{"experts_per_token": 2, "moe_layers": [0, 1, 2, 3, 4, 5, 6, 7, 8, 9, 10, 11, 12], "router_score": "softmax", "routed_scale": 6.93, "router_noise": 0.05, "lr_router": 0.00211, "vocab_size": 1684, "norm_eps": 1e-06, "tie_word_embeddings": "early", "learning_rate": 0.00504, "beta1": 0.95, "max_grad_norm": 1.0, "batch_tokens": [65536, 131072, 196608], "max_seq_len": 1024, "train_tokens": 842200000}
Below are experts of layer 7 (counted from 0) of a mixture-of-experts language model. Rows are named router (the router's row for the expert), gate (a neuron's input weights, with its number), up (a neuron's input weights, with its number), down (a neuron's output weights, with its number) and show model dimensions 0-127. Each number is 128 + 24 x the weight over its row's rms, rounded and kept within 0 to 255.
Before each expert's rows: a language model's description of what the expert responds to; "gets" lists some tokens that make up at least twice as much of what it gets as of all text. This comes from a sample of Wikipedia text that the model never trained on. Tokens count by the router's weight.

# expert 22
Name-ending pieces, Nordic/Slavic
gets: "i", "k", "en", "ov", "s", "er"
router [ 94 148 165 134 139 110 156 139 108 136 118 128 143 128 155 123 135 133 131 109 103 152  99 138 160 140 137 100  81 150  86 139 100 104 172  99 165 147 153 124 148 185 120 151  83  99 111 152 112 129 135 143 140 145 118 126 100 115 174 136 107 148 146 137 132 125 158  85 139 156 142 110 112 163 133 130 108 150 157 152 124 148 113 121 127 180 165  87  96 123 123 117 147 134 143 137 162 164 114 144 119 156  90 129 101 118 137 104 118  81 110 101 153 131 176 149 101 144  96 140 194 144  87 128 127 131 120 149]
gate1 [155 136 123 131 174 135 123 142 112 160 156 160  92 114 129 134 122 119  99 105 149 115 125 160  68 118 142 141 104 159 112 128 126 141 131 164 122 133 111 121 130  78 177 123 114  93 163 130 108 107 135  92  92 187 142 127 114 150 176 146 121 158  76 125 137 118 129  90 116 122 126 164 120 137 134 135 129 133 155 138 105 141 138 116 104 166 120  74 105 138  95 152 103 140 121 114 122 105 101 148 133  92 153 152 136 174 148 131 127 119  85 138  86 101 120  99 130 163 123 151 150 117  89 147 162 112  84 125]
up1 [188 137 158 191 121 128 116 143 147  92 155 114 153 123 126 129 109 128 115 109  94 166 152 150 131 129 139 124 149 123  90 153 154 100 142 174 106 112 118  61 134 144 142 101 124 156 152  97 150 130  98 133 124 124  93 138 144 165 130 107 112 138 115  91 152 134 110 161 128 142  97 129 107 102 131 132 131 130 140  82 136 124 100 141 108 115 130 186  65 137 145 166 132 110  99 133 152 172 166 136 131 129 133 150 150 149 101 106 135 114 139 133 163 126 118 110 160 138 168 145 117 149 171 101 143 148 107 115]
down1 [165 123 164 162 145 136 130 120  99 125 148 128 131 134 130  94 139 107 144  60 144 128 130 131 124 126 130 165 124 133 124 167 144 108 145 181  82  91 108 131 132 117 135 134 103 141 130 156 161 130 156 112 123 176 109 140 113 127 154  91 182 117  96 177 127 157 106 147 130 118 156 131 152 116 113 140 170  79 172 104 160 133 159 129 138 103 150 148 118 115 116 149 155 103 126 134 141 154 165 124 119 126 154 114 144 164 146 123 145 159 140 101 103 102  93 100 118 153 131 129 107 158 198 123 151 125 151 107]

# expert 25
Subject pronouns
gets: " he", " it", " He", " It", " she", " She"
router [128  89 131 170 100 180 116 160  92 107 132 154 129 131 139 160 163 106 167 155  98 128 147 113 163 124 113 149 102 131 126 104 155 100 148 178 145 113 125 135 156  90 164  97 146 155 108 141 121 129 170 106  93 120 137  72 147 140 104 146 134 142 101 161 150  97  96 119 121 170  96 145 104 108 125 142 143 149 132 129 145  95  97 147 120  96 140 130 146 139 133 123 151 149 111 144 117 138 138 168 139 158  97 129 118 144  78 151 143  91 109 142  94  91  95 131 135  97 147 152  97 149 100 129 106 150 145 111]
gate1 [114 110 110 107  93 128 133 164  86 118 131 144 150 127 134 130 117 128 116 104 109  94 111 151 147 128 134 140  79 136 123  84 132 130  95  92 127 137  92 115 103  95 114 119 124 153 124 145 164 118 118 132 144 186 141 157 135 112 128 104 146 121 163  85 165 161 161 103 155 119 102 104 154 125 105  86 128 151 179 139 108 160 115 173 167 155  86 139 110 141 138  76 127  66 117 123 127 132 130 111 111 121 108 139 116 102  95 122 151 127 110 139 117 136 156 115  87 111 136 169  93 133 122  88  94 114 118  93]
up1 [134 103 107 136 129 113 151 142 145 120 120 130 110 132  93  82 133 148 136 101 138 121 164 197 124 111 157 121 139 184 119 158 115 148 123 152 166 137 126 112 136 141  84 151  97 137 159 148 164 120 130 139 132 176  71 165 164 104 112 137 135  90 137 133 104 136 119 133 133 121  92 142 169 136 139 124 112 146 145  93 148 165 110 137  64 127 108 101 116 119 187 118  85 108 184 123 117 123 122 121 129  98 142 117 158 141 140 107 140 110 117 112  88 134 121 119 144 139 117  96 132 131  82 122 110 110 119  94]
down1 [136 137  85 158 143 108 146 110 142  98 134 134 148 118  88 146 127 121 159 109 104 140 126 138 162 113 130  89 104 147 128 156 131 162 144 151 141 123  92 126 138 150  86 172 188 162 162 149  97 131 141 120 126 136 148 123 149 196 146 105 126  94 175 130 160 100 130  70 127 112 146 101 137 122 122 146 176 127 114 123 173 147 118 140 145 158 170 125 120 105 142 145 139 151 126  92 109 110 102 155 137 108 109 117 113 130 166 110 148  92 136 128 117 140 140 129  85 132 113 199 118 104 122 141 128 148 136 109]

# expert 50
Inner pieces of technical words
gets: "m", "c", "am", "p", "iv", "g"
router [143 124 134 107 166 132 119 119 148 167 127  83 178  99 146 153 138 122 113  84 181 106 147 156  90 129 130 145 115 128 146 112 148 116 160 164 147 102 116 116  91 120 162 131 116 114 118 117 119 160 165 130 101 118 101 123 152 122 155 137 121 162 127 155 120 131 120 129 118 126  88  89 124 126 119 114 150 155 112 101 184 144 108 117  85 135 136  94  73 170 126 129 125 117 165 130 144 139  92  68  84 108 137 172 151  95 118 158 125  94 128 165 134 139 149 136 106 157 142 125  92 111 124 135 164 130 142 130]
gate1 [140 178 113 116 109  94 123  79 141 139 131 117 121 104 144 169 131 153 134 130  92 123 115 115 126 105 147  73 107 159 138 137 140  74 121  86 120 172  97 118 138 156  95 143 108 174 102  99 148 120 151 126 150 135 109 100 131 131 161 113 178 126 135 120 188 109 143 141 152 133 144 147 135 121 147 121 100 157 109 119 155 134  96  91  92  94 175 142  98 111 139 133 119 108 165 109 131  85  94 131  84 140  94 152 124 150 110 141 120 118 106 111  98 108 158 125 149 129 124 130 111 144 121  87 141 123  90 149]
up1 [147 102 131 137 126 126 107 110 113 115 126 133 147 144 135  89 127  67 138 106 106 118 114 129 113 158 136 123 128 140 179 129 133 175  90 116 157 134 106 123 116 127 137 169 102 130 118 160 114 169 164 137 117 115 133 151 124 126 167 125 164 106 107 176 148 189 123 135 125 102 139 135 174 117  90 111 167 160 121 138 120 142 117 126  98 121 125  76 134 157  83 144 115 131 138  88  91 135  89  90 131 127 126 114 140 132 133 152 118 121 104  76 178 131 135 157 155 114  77 171 102 164 147 130 135 125 106 130]
down1 [127 108 118  98 116 149 135 123 149 121 145 142  92  87 108 126 121  88  98  96 159 110 114 153 131 100 151 150 145 119 123  69 129 136 111 120 147 149  92 134 131 118 166 137 114 138 110 123 102 178 139 171 119 118 154 136 141 132 149 139 137  92 130  82 116 154 121 132 140 128 176  63 111 147  97 121 160  86 153 112 108 123 161 130 135  96  88 136 101 100 143 144 130 155 142  69 130  93 113 119 108 117 132 145 131 173 122 124 117 147 154  71 133 130 143 145 103 133  74 113 102 177 136 104 107 121 121 142]

# expert 56
Country and nationality endings
gets: "ian", "ia", "an", "land", "ish", " States"
router [150 107 136 105 162 154 149 100 109 181 131 112 160 118  92 106  92 162 158 141 168 140 128 129 164  96 133 113 122 130 120 115 131 133 110 102 118 136 101  82 160 114 121  91 113 117 122 155 141 121 161 147 158 104 151 130 106 150  88 163 120  84 140 166 114 104 130 107 131 153 111 168  85 136 172 117 136 133 142 119 148 115 142 169 123 152 128 101 170 138 146 125 131 121  82 155 133 115 140 108 130 129 130 140 101 118 142 100 125 165  88  74 157 110 185 149 130 179 123 106 148 135 112 121 103 133 150 142]
gate1 [124 136 142 105 124 162 123 115 144  97 170  84 126 133 132 120 148 120 138  90 143  78 126 155 127 133 111 115 120 139 147 121 118 141  98 127 173 115 123  87  90 131 159 129  68  94 169 103 123  54 177 131 172 103  77 110 142 128 129 134 157 139 121 123 124 125 118 110  71 151 115 157 157 160 137 162 129 129 119 107 184 103 121 157 102 145 133 144 125 127  97 153 102 113 152 137 114 104 104 104 118 151 116 130 146 132 145 167 156 134 103 148 122 141 107 140 137  93 143 139 159  99 130 123  98 128 113 100]
up1 [ 71 106 108 116 134 144  53 110  84 117 156 143 134 133 104 160 134 111  78 103 134 159  84 102 107 107 118 142 101 142  93 125 121 135 104 108 110 139 163  92 141 111 101 132 119 145 127 161 147 108 121 122 138 158 143 149 116 127 150  95 107 142 137 132 140 108 126 162 121  97 136 100  99 121 121 162 104 113  96 119 129 121  73 110 139 146 167  91 108 129 141 121 152 137 128 108 120 125 140 114 110 127 120 163 117 133  89 116 119 118 118  99  90  50  96 146 135 126 120 119 162 144 157 124  64 136 124 132]
down1 [113 106 131 131 122  91 123 150 148 125 166  82 140 164 133  86 118 152 122 150 143 115 161 126 148 170 128 158 124 138 141 112 158 124 155 156 114 100 111 120 171 154  78 117 141 121 119 116 109 121 119 147 128 129 155 120 118 159 177 127 161 135 101  96 110 142 125 127 147 105 131 111 176 121 114 171 161 171  78 118 133 141 144 135 185 140 117 127  57 125  91  95  96 118 137 148 127 124 107 131 135 128  84 114 140  94 123 119 154 123 101 140 148 128 133  83 109 129 129 130  65 153 118 154 129 126 110 166]

# expert 62
Lowercase word-initial letters
gets: " c", " d", " g", " l", " w", " n"
router [158 117 152 134 141 166  85 140 127 107  91 153 156 137 147 114 153 111 160 135  89 156 142 134 111 163 118 132 156 138 120  99 134 146 182 127 100  99 129 115 115 109 105 144 139 125 106 145 115 104 143  80 156 127 113 133 161 114 132 139 165 107 111  87 136 125 128 153  74 136 122  94  98  91 153 143 136 113 153  89 126  92 115 116  91  72 146 132 193 127 108 104 149 136 107 146 160 153 163 139 107 147 159 142 123 140  98  97 156  81  88 138 123 140 134  99 139  88 139 137 146 149 129 140 123 124 149 109]
gate0 [ 96 152 131 168 135  93 157 104 123 148 137 135 131 123  94 107 132 138 148 127  94 114  82 115 141 129 108  99 145  78  76 141  85 130 110 109  93  95 152 163 115 106 138 133  89 117 101  88 130 108 142 132 134 150 146  85  81 106 169 111  91 103 146 163 117 152 116 124 120 170 131 148  83 115 121 120 118 163  87 136 110 131 135 109 124 109 147 113 122 121 131  88 100 101 105 139 149 160 150 130 111 136 101 104 133  57 122 131 183 145 127 127 130 129 159 141 152 118 130 108 145 157 123 135 147  90 137 137]
up0 [129 115  71 107 101 147 123 116 126 105 139 145 148 111 104  85 107 161  84 103 114 130 124 134 158 140 114 134 107 150 157 133 149 135 113 117 174 117 113  60 131 104 128  85 172 132 103 167 105 140 108 161 130 131 113 131 141 131  74  95 121 151 123 138 109 157 141 155 128 166 147 137 114 125 172 109 128 116 149 149 150 136 103  99  99 163  78 161 109 150 115 129 142 148 138 166 139  95 118  90 124 143 136 125 153 113 155 127 127 131 134 144 123 178 139  98 152 162 143 132 150 105  94  72 102 124 148 112]
down0 [103 129 103 140 119 151 159 113 112 131 156 103 129 109  91  70 113 101 121 155 157 106 128 114 126 115 137  64 138 158 164 145 155 130 133 123 127  95  95 105 106  84 127 119 119 159 119 138 141 128 101 184 122 140 137 100 110  88 156  79 164 151  91 123 123 157 137 118 106 171 146 125 146 129 177 111 114 136 113 149 111  87 111 173 138 113 134 132 123 160 111 123 111 112 145 144  80 164 148 145 149  94 121 148 100  99 155 140 122 143 157 118 174 133 112 171 103 121 121 140  88 148 137 107 135 135 114 116]

# expert 38
Subject names and pronouns
gets: "a", " he", " He", " she", "son", "er"
router [124 115 114 113  99 144 151 152 104 174 134 106 173 140 111 187 129 187 152 121 112 101 161 132 146 110 139 138  77 157 105 149 173 122  94 130 150 117 131 121 154 126 150  94 119 146 135 144 165 145 151 104 130 103 136  84 129 139 100 137 113 143 148 180 100 106 100 130 148 184 105 172 118  95 142 139  99 155 142 121 167 140 159 141 148 158 154 115 136 147 108  96 139 157  87 156 122  92 105 101 128 137 102 146 111 129  91 119 137 115 134 149 123 142 139 114 158 158 130 157 132 154  99 137 114 154 130 127]
gate1 [137 146 143 149 150 120 146 157 105 102 152 102 152 183  80  92 120 127 118 142 130 139 114 145  86 128 147 127 106 110 114 169 149 105  54 118 133 111  99 127 127 132 163  72 138 140 104 129 151 125 116 146 114 149 156 107 131 138 107 135 106  96 115 149 108 158 122 122  99 135 136 203 120 150 160  96 114 136 148 129 159 141 190 153 105 110 106  91 112 113 132 158 105 110 145 136 162 133 124 147 143 130 126 118 138 143 111 157 118 132 137  80 107 116 146 136 156 166  99 142 102 118 130 119 175 132 160 103]
up1 [168 154  79 156 103 165 132 126 121  97 132 149  96 127 150 138 179 114  90 133 158  91 124 190 130 140 107 106 126 133 111 110 134  89 138 100 110 126 146 120 134  98 149 102 151 130 139 145 129 146 141 130 124 109 121 102 104 139  89 139 131 112 175 127  98 148 125 128 169 141 165 127  91 126 133 146 177 161 172 143 132 107 134 159  98 136 162 125 131 126 138 113 169 147 128 138 111 179 179 140 173 122 121 149 148  99 107 155 120 165 114 122 175 132 150 111  97 103 149 116 149 147 136 145  98 100 115 130]
down1 [134  97 139 114  99 130 161 106 180 136  85 127  96 113 153 103 126 106 159 117 151 158  84 129 162 139 100 138 106 132 153 119 109 121  89 127 137 158 123  88 126  90 113 145  74 120 180 153  97 118 133 138 148 116  84 148 150 156 115  96 136 127 150  80 120 119  91 154 123 129 127 141 152 139 115 159 132 109 162 134 112 135  99  66 128 108 132 149 141 110 112 115 144 125 115 157 124  91 139 126 104 141 125 128 159 105 125 122 111 139 126 145 128 139 125 146 141 118  76  77  94 160  81 143  88  90 120 111]

# expert 28
Line breaks before headings
gets: "\n", "==", "-", "===", " Party", ":"
router [149 128 168 156  96 101 121 143 128 117 126 144 112 149 124 112 138 121 137 123 120 113 118 130 125  76 104  85 170 123 126 104 119  84 135 117  79 151 126 139 127 151  84 107 170 129 169 110  84 124 110 120 134  98 139 159 113 126 139  95 115 124 142 164 155 155 126 147 125  74 152 135 153 136  82  95 143 117 111 138 158  70 129 150 109 120 119 122 164 110 116 136 106 140 156 105 116 144 157 153 146 138 163 129  97 163 148 124 156 109 139 160  64  99 135  86 163 109 104  80 120 119 149 142 130 111 144 129]
gate1 [144 111 178 110 127 117 143 146 109 145 118 153 144 135  83 129 109  79 132  85 135 114 107 114 131 154 143 121 147 145 132  86 132 129  64 135  98 128  64 112 145 137 114 129 140 128 113 115 171 125 123 128 101 101  85 150  51 157 123  78 132 164 139 127 151  95 109 148 113 129 148 149 126 140 137 159 137 117 117 153 133 128 109 102  62  94 123 130 133 142 120 128 120 166 142 125 133 113 123 105 123 132 119 137  73 168  94 136 110 131 130  90 138 137 141 120 154 131 157 152 115 151 150  90  95 154 128 115]
up1 [103 150 159 150 122 148 174  52 130 109 119 126 131 133  76 143 104 128 116  87  93 111 107 134 118 120 171 143 127 132 112 132 109 156 128 114 127 131 133 116 121 136 157 150  83 153 142 108 136 170 105 112 121  80 173 112 140 113 139 109 122 123 123 117 126 111 132 124 117 100 125  94 140 128 141 101 142 139 128 181 163 143 111 108  81 128 155 146 117 102 130 124 150  55 149 160 105 140  96 142 113 137 149 150 140 134 131 102 145 102 121 151 102 121 154 129 132 130 113 106  77 175 122 129  68  93 106 118]
down1 [142 139 102 151 155 129  81 139 141 116 172 127 119 120 158  56 153  89 109 127 130 121  72 150 116 113 154 134 132 132 131 103  93 121 140 130 135 128 130 140 145 145 137 107 137 169 131  77 117 149 138 149 150 168 147 133 136 164  93 114 102 108 117  99 148 116 136 120  97 132 139 121 117 126 116 125 105  84 122 118 134  92 149 143 143 180  96 156  98 124 133 131 119 118  96 165 115 144 112 143 136 170 175 129 131 146 139 155 150 129 174 189 171 135  94 121 102 138 140 142  76 127 141 117 155 100 155 136]

# expert 9
Prepositions before phrases
gets: " in", " of", " on", " for", " from", " at"
router [ 93 152 111 116 133 145 117 105 139 102  87  88  95 181  85 116 144 183 116  79 122 163 139 171  91 138 110 146 133 112 128 129 110 109 111 122  79 188 121 121  82 108 137 147  99 152 128  93 135 151 105 134 160 146 126 130 144 160 138 118 115 114 144 142  86 127 126 106 190 100 117  95 152 155 107 120 140 108 145 151 147 123 142 139 125 150 134 173 103 125 124 142 107 137  70 121 127 136 122 135 165 127 167 158 129 130 152 104 112 133 127  94 127 134 108 102 106 134 163 146 149 133 142 151 145 106 119 104]
gate0 [116 133 161 128 108 165  97 122 122  86 125 104 145 123 164 125 115 122  86 124 149 111 123 114 119 123 148 141  79 190 143 119 107 134 132 115 112 122 116 132 132 115 163 135  96 128 102 143 111 119 129 105 139 108 136 116 147 127 140 131  49 117 104 132 119  83 142 119 122 131 153 127 121 149 103 105  92 143  91  88 126 170  79 148 143 147 117 121 132 134 138 126 132 132  98 150  97 150 169  69  97 105 137  85 141 118  76  94 121 154 116  99  99 159 152 159 142  90 102 136 113 144 138 169 120 107 169 119]
up0 [105 158 101 125 148 123  98  76 121 110  99  96 114 170 191 112  72 138  73 128 133 106 139 131 127 141 137 118  94 138 124 137 129 132 113 129 113 132 150 139 114  96 103 143 128 100 133 156 129 128 134 114 127 115 116 111 101 147 151 121  76 123 134 142 137 127 132  91 159  94 136 139 111 132 169 104 143 129 123 104 136 111  99 103 119 162 141 144 113 110 116 107 132  96 118 151  91 181 153  84 138  94  93 117 139 138  85 144 144 143  94 121 141 185 153 161 168 135 154 100 180 134 130 131 152 159 106 106]
down0 [125 126 142 119 156 152 135 152 125 103 122 107  89 157 153  82 142  97 129 100 149 126  97 119 145  91 176 145 125 108 112 123 126 116 130  86  91 145 116  64  94 131 115 112 101 123 120 141 140 143 142 133 135 110 111 158 130 162 122 110  94  92 119 172 129 134 129 113 122 105 110  93 128 115 114 137 141  80 115  82 133 166 129 121 126 118 173 118 174 119 151 122 147 150  94  90 121 159 125 131 123 145 130 108 145 151 146 170 126 140 135 123 116 125 195 147 149 101 162  99 103 158 135  98 168  74 140 153]

# expert 0
Mid-word fragments
gets: "ak", "ri", " includ", "re", "as", "ad"
router [140 112 130 124 127 183 129 135 159  81 119 153 193 101 164 101 169  88 136 153 120 117 152 111 127 144 103 140 112  90 146 119 114 124 117 154  78  78 161  87 163  97 139 138 126 110 109 109  96  93 166 117 132 135 140 126 116  95 143 149 152 147 138 128 155 144 120 124  88 129 145  87 168 137 167 102 176 143 119 105 116 112 106 127 101 124  71 125 141 127 103 110 129 114 132 133 147 163 114 132 138 125 119 137 103 154 109 108 125  83 110 120 133 101  93 154 125 107 133 174 119 123 100 135 129 139 139 164]
gate0 [144 115 118 142 139 153 172 171 117 129  88 135 130 112 149 129 130 108 150 156 146  96 164 115 150  98 181 121  95 140 121 158 141 125  98 149 187  98 111 107 112 109 105 161 100 133 112  94 144 165 151 115 158 134 122 113 123  99 128 125 185 110 123 110 141 123 126 131 160 145 117 105 118 134 114 131  89  77 134 100 160  98  64 145  95 164 104 131 127 136  99 118 120 167 137 129 122 144 132  89 107  98 123 142 107 120 167 158 138 114 114 162 133 139 147 140  91 110 114 109 132 139 153 124 109 182  94 143]
up0 [148 127 100 136 161 131 161 122 121 147 146 133 108 122 165 127 118 124 108 120 135 104  89 174 139 119 119  46 125 138 144 148 102 129 118 118 124 109 100 166 118 165 143 107  86 125  97 141 112 164 142 168 155  66 126 130 126  91 107 114  97 125 115 100 153 113 112 106 102 147 149 125 115 110 104 113  91 131 109  91 135 104 161 162 124 115 164 124 131 145 154 129 106 108 159 117 100 123 145 147 163 153 110 131 105 123 116 121 170 108 130 135 138 153 148 112  97 158 103  92 145 162 163 161 106 102 168 171]
down0 [100 174 139 159  80 135 171 149 143 161 112 124 128 108 110 133 125 116 102 127 143 105 123 160 108 108 128 101 116 136 131 147 140 131 150 150 169 141 131 185 141 154 169 132 135 163 160 128 160 141  74 144 149 132 102 132 144 136 162 123 152 156  78 151 156 142 118 137 115 118 143  83 111  87 112 165 105  99 103 139 124 159 162 124 139 113 128 122 119 136 101 139 105 138 104  91 115 150 153  95  79 122 148 166  99 105 156 170 111 151 155 125 111 106 141 144 100 147 126 130 113 127 162 123 126 167  82 155]

# expert 36
Music release terms
gets: "-", " ro", "ro", " tra", " pro", "ra"
router [133 155 120  86 165 120 103  92 126 126 139 120 154 134 109 155 126 124 143 146  97  89 131 146 103 115 118 155 143  96 115  98 157 118 174 145 125 111 145 115 107 117 112 150 165 125 148 176  91 138 101 142 127 107 153 134 170 168 151 131 142 121  91 144 161 130 113  98 123 155 114  86 142 151 135 105 148 111 124 101 123 133 107  98 163  96 115  77 155 106 103 115  96 144 179 163 103 101  86 157 145 102  99 124 123 158 148 162 166 151 130 120 157 146 107 137 122  86  97 158 114 126 134  98 101 108 102 130]
gate0 [120 144 133 118 112 142  94 135 120 185 121 100 120 154 144 113 113 136  97 127 123 144 127 148  76 159 164 100 146  94  95 130 152 124 156 119 160 116 145 115 139  96 106 177 170 137 127 190 115 132 108 113 119  90  92 155 150 139 145 107 186 120 114 142 151 137  77 118 166 128 108  98 128 122 135 127 109 134 167 114 131 123 140 151 155 127 136 117 122 131  96  81  76 133 140 124 139 109 121 150 131 113 115  90 112 115  75 113 147 176 141 145 111 130  84 139 109  72 154 124 121 155 131 126 109 129 107 119]
up0 [ 70 165  87 142 122 153 131 123 125 180 127 113 107 119 164 138 132 142 131  92 154 117 125 114 164 105 149  97 158 120 155 119  92 110  86 147 126 130 150 108 138 102 156 155 175 130  99 135 129 112 135 164 104 141  86  79 102 148 147 157  71 118 115 100 172 131 129 126 166 104 138 124 156 114 108 114 168 110 154 129 120 119 110  79 137 125 158 110 152 147 143 183 107 148 117 145 135 130 126 147 132 135 141 123 166 146 150 160 151  91 130 116 137  98 154 137 135 132  74 138 100 108 146 122 142 115 132 116]
down0 [133 150 136 137 126 114 160  94 123 144 125 114 156 161 143 137 112 134 141  77 157 119 141 106 160 119  93 179 118 102 166 144 123 158 117  93 131 113 115 160 110 104 122  76 118 201 129 139 103 131  99 133 142 133 145 109 149 165 111 125  88 179 126 153 125 133 137 116 117 117 102 129 128 101 124 181  85 138 114  97 141 105 111 156 126 116 132 165 171 114 136 115 106 136 130 192 180 116 101  85 138 130 119 147 136 151 192 136 128 140 133 117 156 158 126 115  98 153 142 132 137 102 125 128 130 135 105 127]

# expert 45
Place and surname endings
gets: "a", "i", "o", "son", "e", "on"
router [128 129 156 107  92 122 148 114 129 184 140 104 192 117 122 162  91 138 155 143 121 146 111 137 172 139 124 102  70 110  90 144 130 112 124  92 107 156 112 103 143 168 151 133 125 117 101 122 156 126 127 131 142 143 147 108 100  91 128 139 112 121 176 146  89  80 130 107 168 153 133 192 116 135 152 123  75 143 135 154 173 148 174 133 127 178 146  98 112 150 112 111 130 143 107 128 144 128 116 103 130 104 103 121 120 121 110 116 134 137 132 122 135 134 175 141 101 173 123 116 147 126 108 154 117 131 110 139]
gate1 [ 92 126 110 163 111 166 109 118 137 160 112 107 127  68  92  98 163 131 123 156 149 159 112 129 131 110 139 127  64  65 128 127 133 131 158 132  64 116  99 159 104 112 148 119 125  81 118 152 115 129  86 135 139 181  83 128 101 108 117 140  95  94 105 137 129 134 114 129 138 102 139 135 109 100 127 136 154 131 167 111 121 110 142 105 115 114  77  92 156 143 129 121 124 150 139 126 175  99 149 122  97 126 120 116  87 127 136 148 113 156 114 115 136 108 125 112  88 151 118 148  84 121 111 109 142 115 131 123]
up1 [157 129 117 100 107 136 142 131  81 110 130 149 159 120 143 171 141 121 147  99 111 127 103 113  88 104 125 127  55 140 130 150 117 131 124 132 152 123 136 124 196 130 128 160  94 101 185 153 167 113 120 150 141 113  78 163 103 150 149 156  93 144 143 128 149 173 116 111 110 135 142 141 120 121 114 118 135 125 135 109 145  95 123 102 138 148 124 108 164 140 134 136  76 138 147 163 109  98 111 129 143 148 110 135 122 120 157 138 139 176 140 137 152 180 114 116 183 101 105 121 116 143  78 105 108 134 113 118]
down1 [ 98 139 128 127 100 128 155 114 173 146 125  99 131 138 108 124  97 110 160  99 121 112  86 112 128 124 108  93 115 115 149 134 160 138 160 133 116 116  82 110 130 113 171 110  89 112 189 155 132 135 170 146 128 152 143 150  99  95 121 155 123  60 108 118 130 118 117 123 140 126 134 109  93 122 135 116 138 138 163 131 108 102 124 128 131 112 143 102  99 125 109 163 165 137  87 176 142 158 115 129  73 109 203 128 144 145 138 137 130 136  81 113 129 134 156 144 112 147 117 115 134 124 151 148 162 146 137  76]

# expert 63
First-name middle pieces
gets: "er", "ar", "r", "or", "ra", "ou"
router [ 98 121 130 122  94 112 123 122 108 116 135 118 165 136 145 150 104 101 112 141 102 141 158 107 119 138 116 105 103 160 124 133 116 126 183 176 146 125 179 128 161 119 133 204 122 124 110 167  90 141 132  99  90 134 157  94 168  88 134 123 135 150 120 117 108 117 139 135 122 147 127 135 164 125 177 119 135 138  78 108 115 131 127  82 103 119  85 118 164 122  70 130 171 136 151 119 151 137 129 164 139 107 117 157 115 132  80 118 129 123 140 159 107  99 114 116  96  99  88 139 126 127 134 110 151 138 114 161]
gate0 [147 135  94  79  77 102 166 161  90 139 100 119 145 139 162 165 124 126 129 139 120  92 150 108 109 115 127 122 113  91  98 134  94 116 127  90  74 141 126 109 131 161 103 148 143  85 109 146 104 126  70 149 122  84 172 145 120  95 104 149 170 106 139 141 116 122 118 101 140 145 132  91 135 137 104 113 126 117 135 152 122 173  99 125 117 127 118 152 144 140 159 164  70 166 128 130 118 169 148 131 141 118 120 147 104 134 159 114 151 168 123  99 156 127 119 119 149  93 103 115 140 143 125 152 158 131 135 136]
up0 [111 139 121  88 173 118 152 134  75 161 120 163 102 122 167 164  90 110 117  86 177 131 176 118 109 158 121 126  91 151 136 139 126 129 173 133 168 146 140 121 144 133 134 120 124 124 156 133 152 127 111  97 157 149 133 112 124 120  87 121 157 114 139 133 122 143  97 146  80 143 117 116 137  87 130 123 133 151 114 114 122 142 129 142 100  80  92 101 177 159 158 156 147 159 112 128 115 129 175 129 100 133 108 137 127 120 151 165 166 137 145  97 113  87 136 131 135 142 137 125  94 101 163 130 113 130  70 114]
down0 [ 84 138 145 126 124 107 112 126 102 156 143 115 111 127 151 115 179 129 150 145  95 132 145 134 165 124 109 135  79  87 141 136  84 124 138 127 111 141 137 111 143 116 143 156 103 141  92 131 148  95  95 106 187 105 120 160  97 103 132 144  93 171 173 127 124 145 131 126 160 154 107 136 148 145 137  96 133 163  84 145  79 139 120 158 123  96 147  82 117 118 174 125 165 138 126 159 130 155 177 127 119 117  90 129 166  98 152 112  99 115 101 141 143 103 113 106 148 150 106 139 138  92 112 147 148 133 105 117]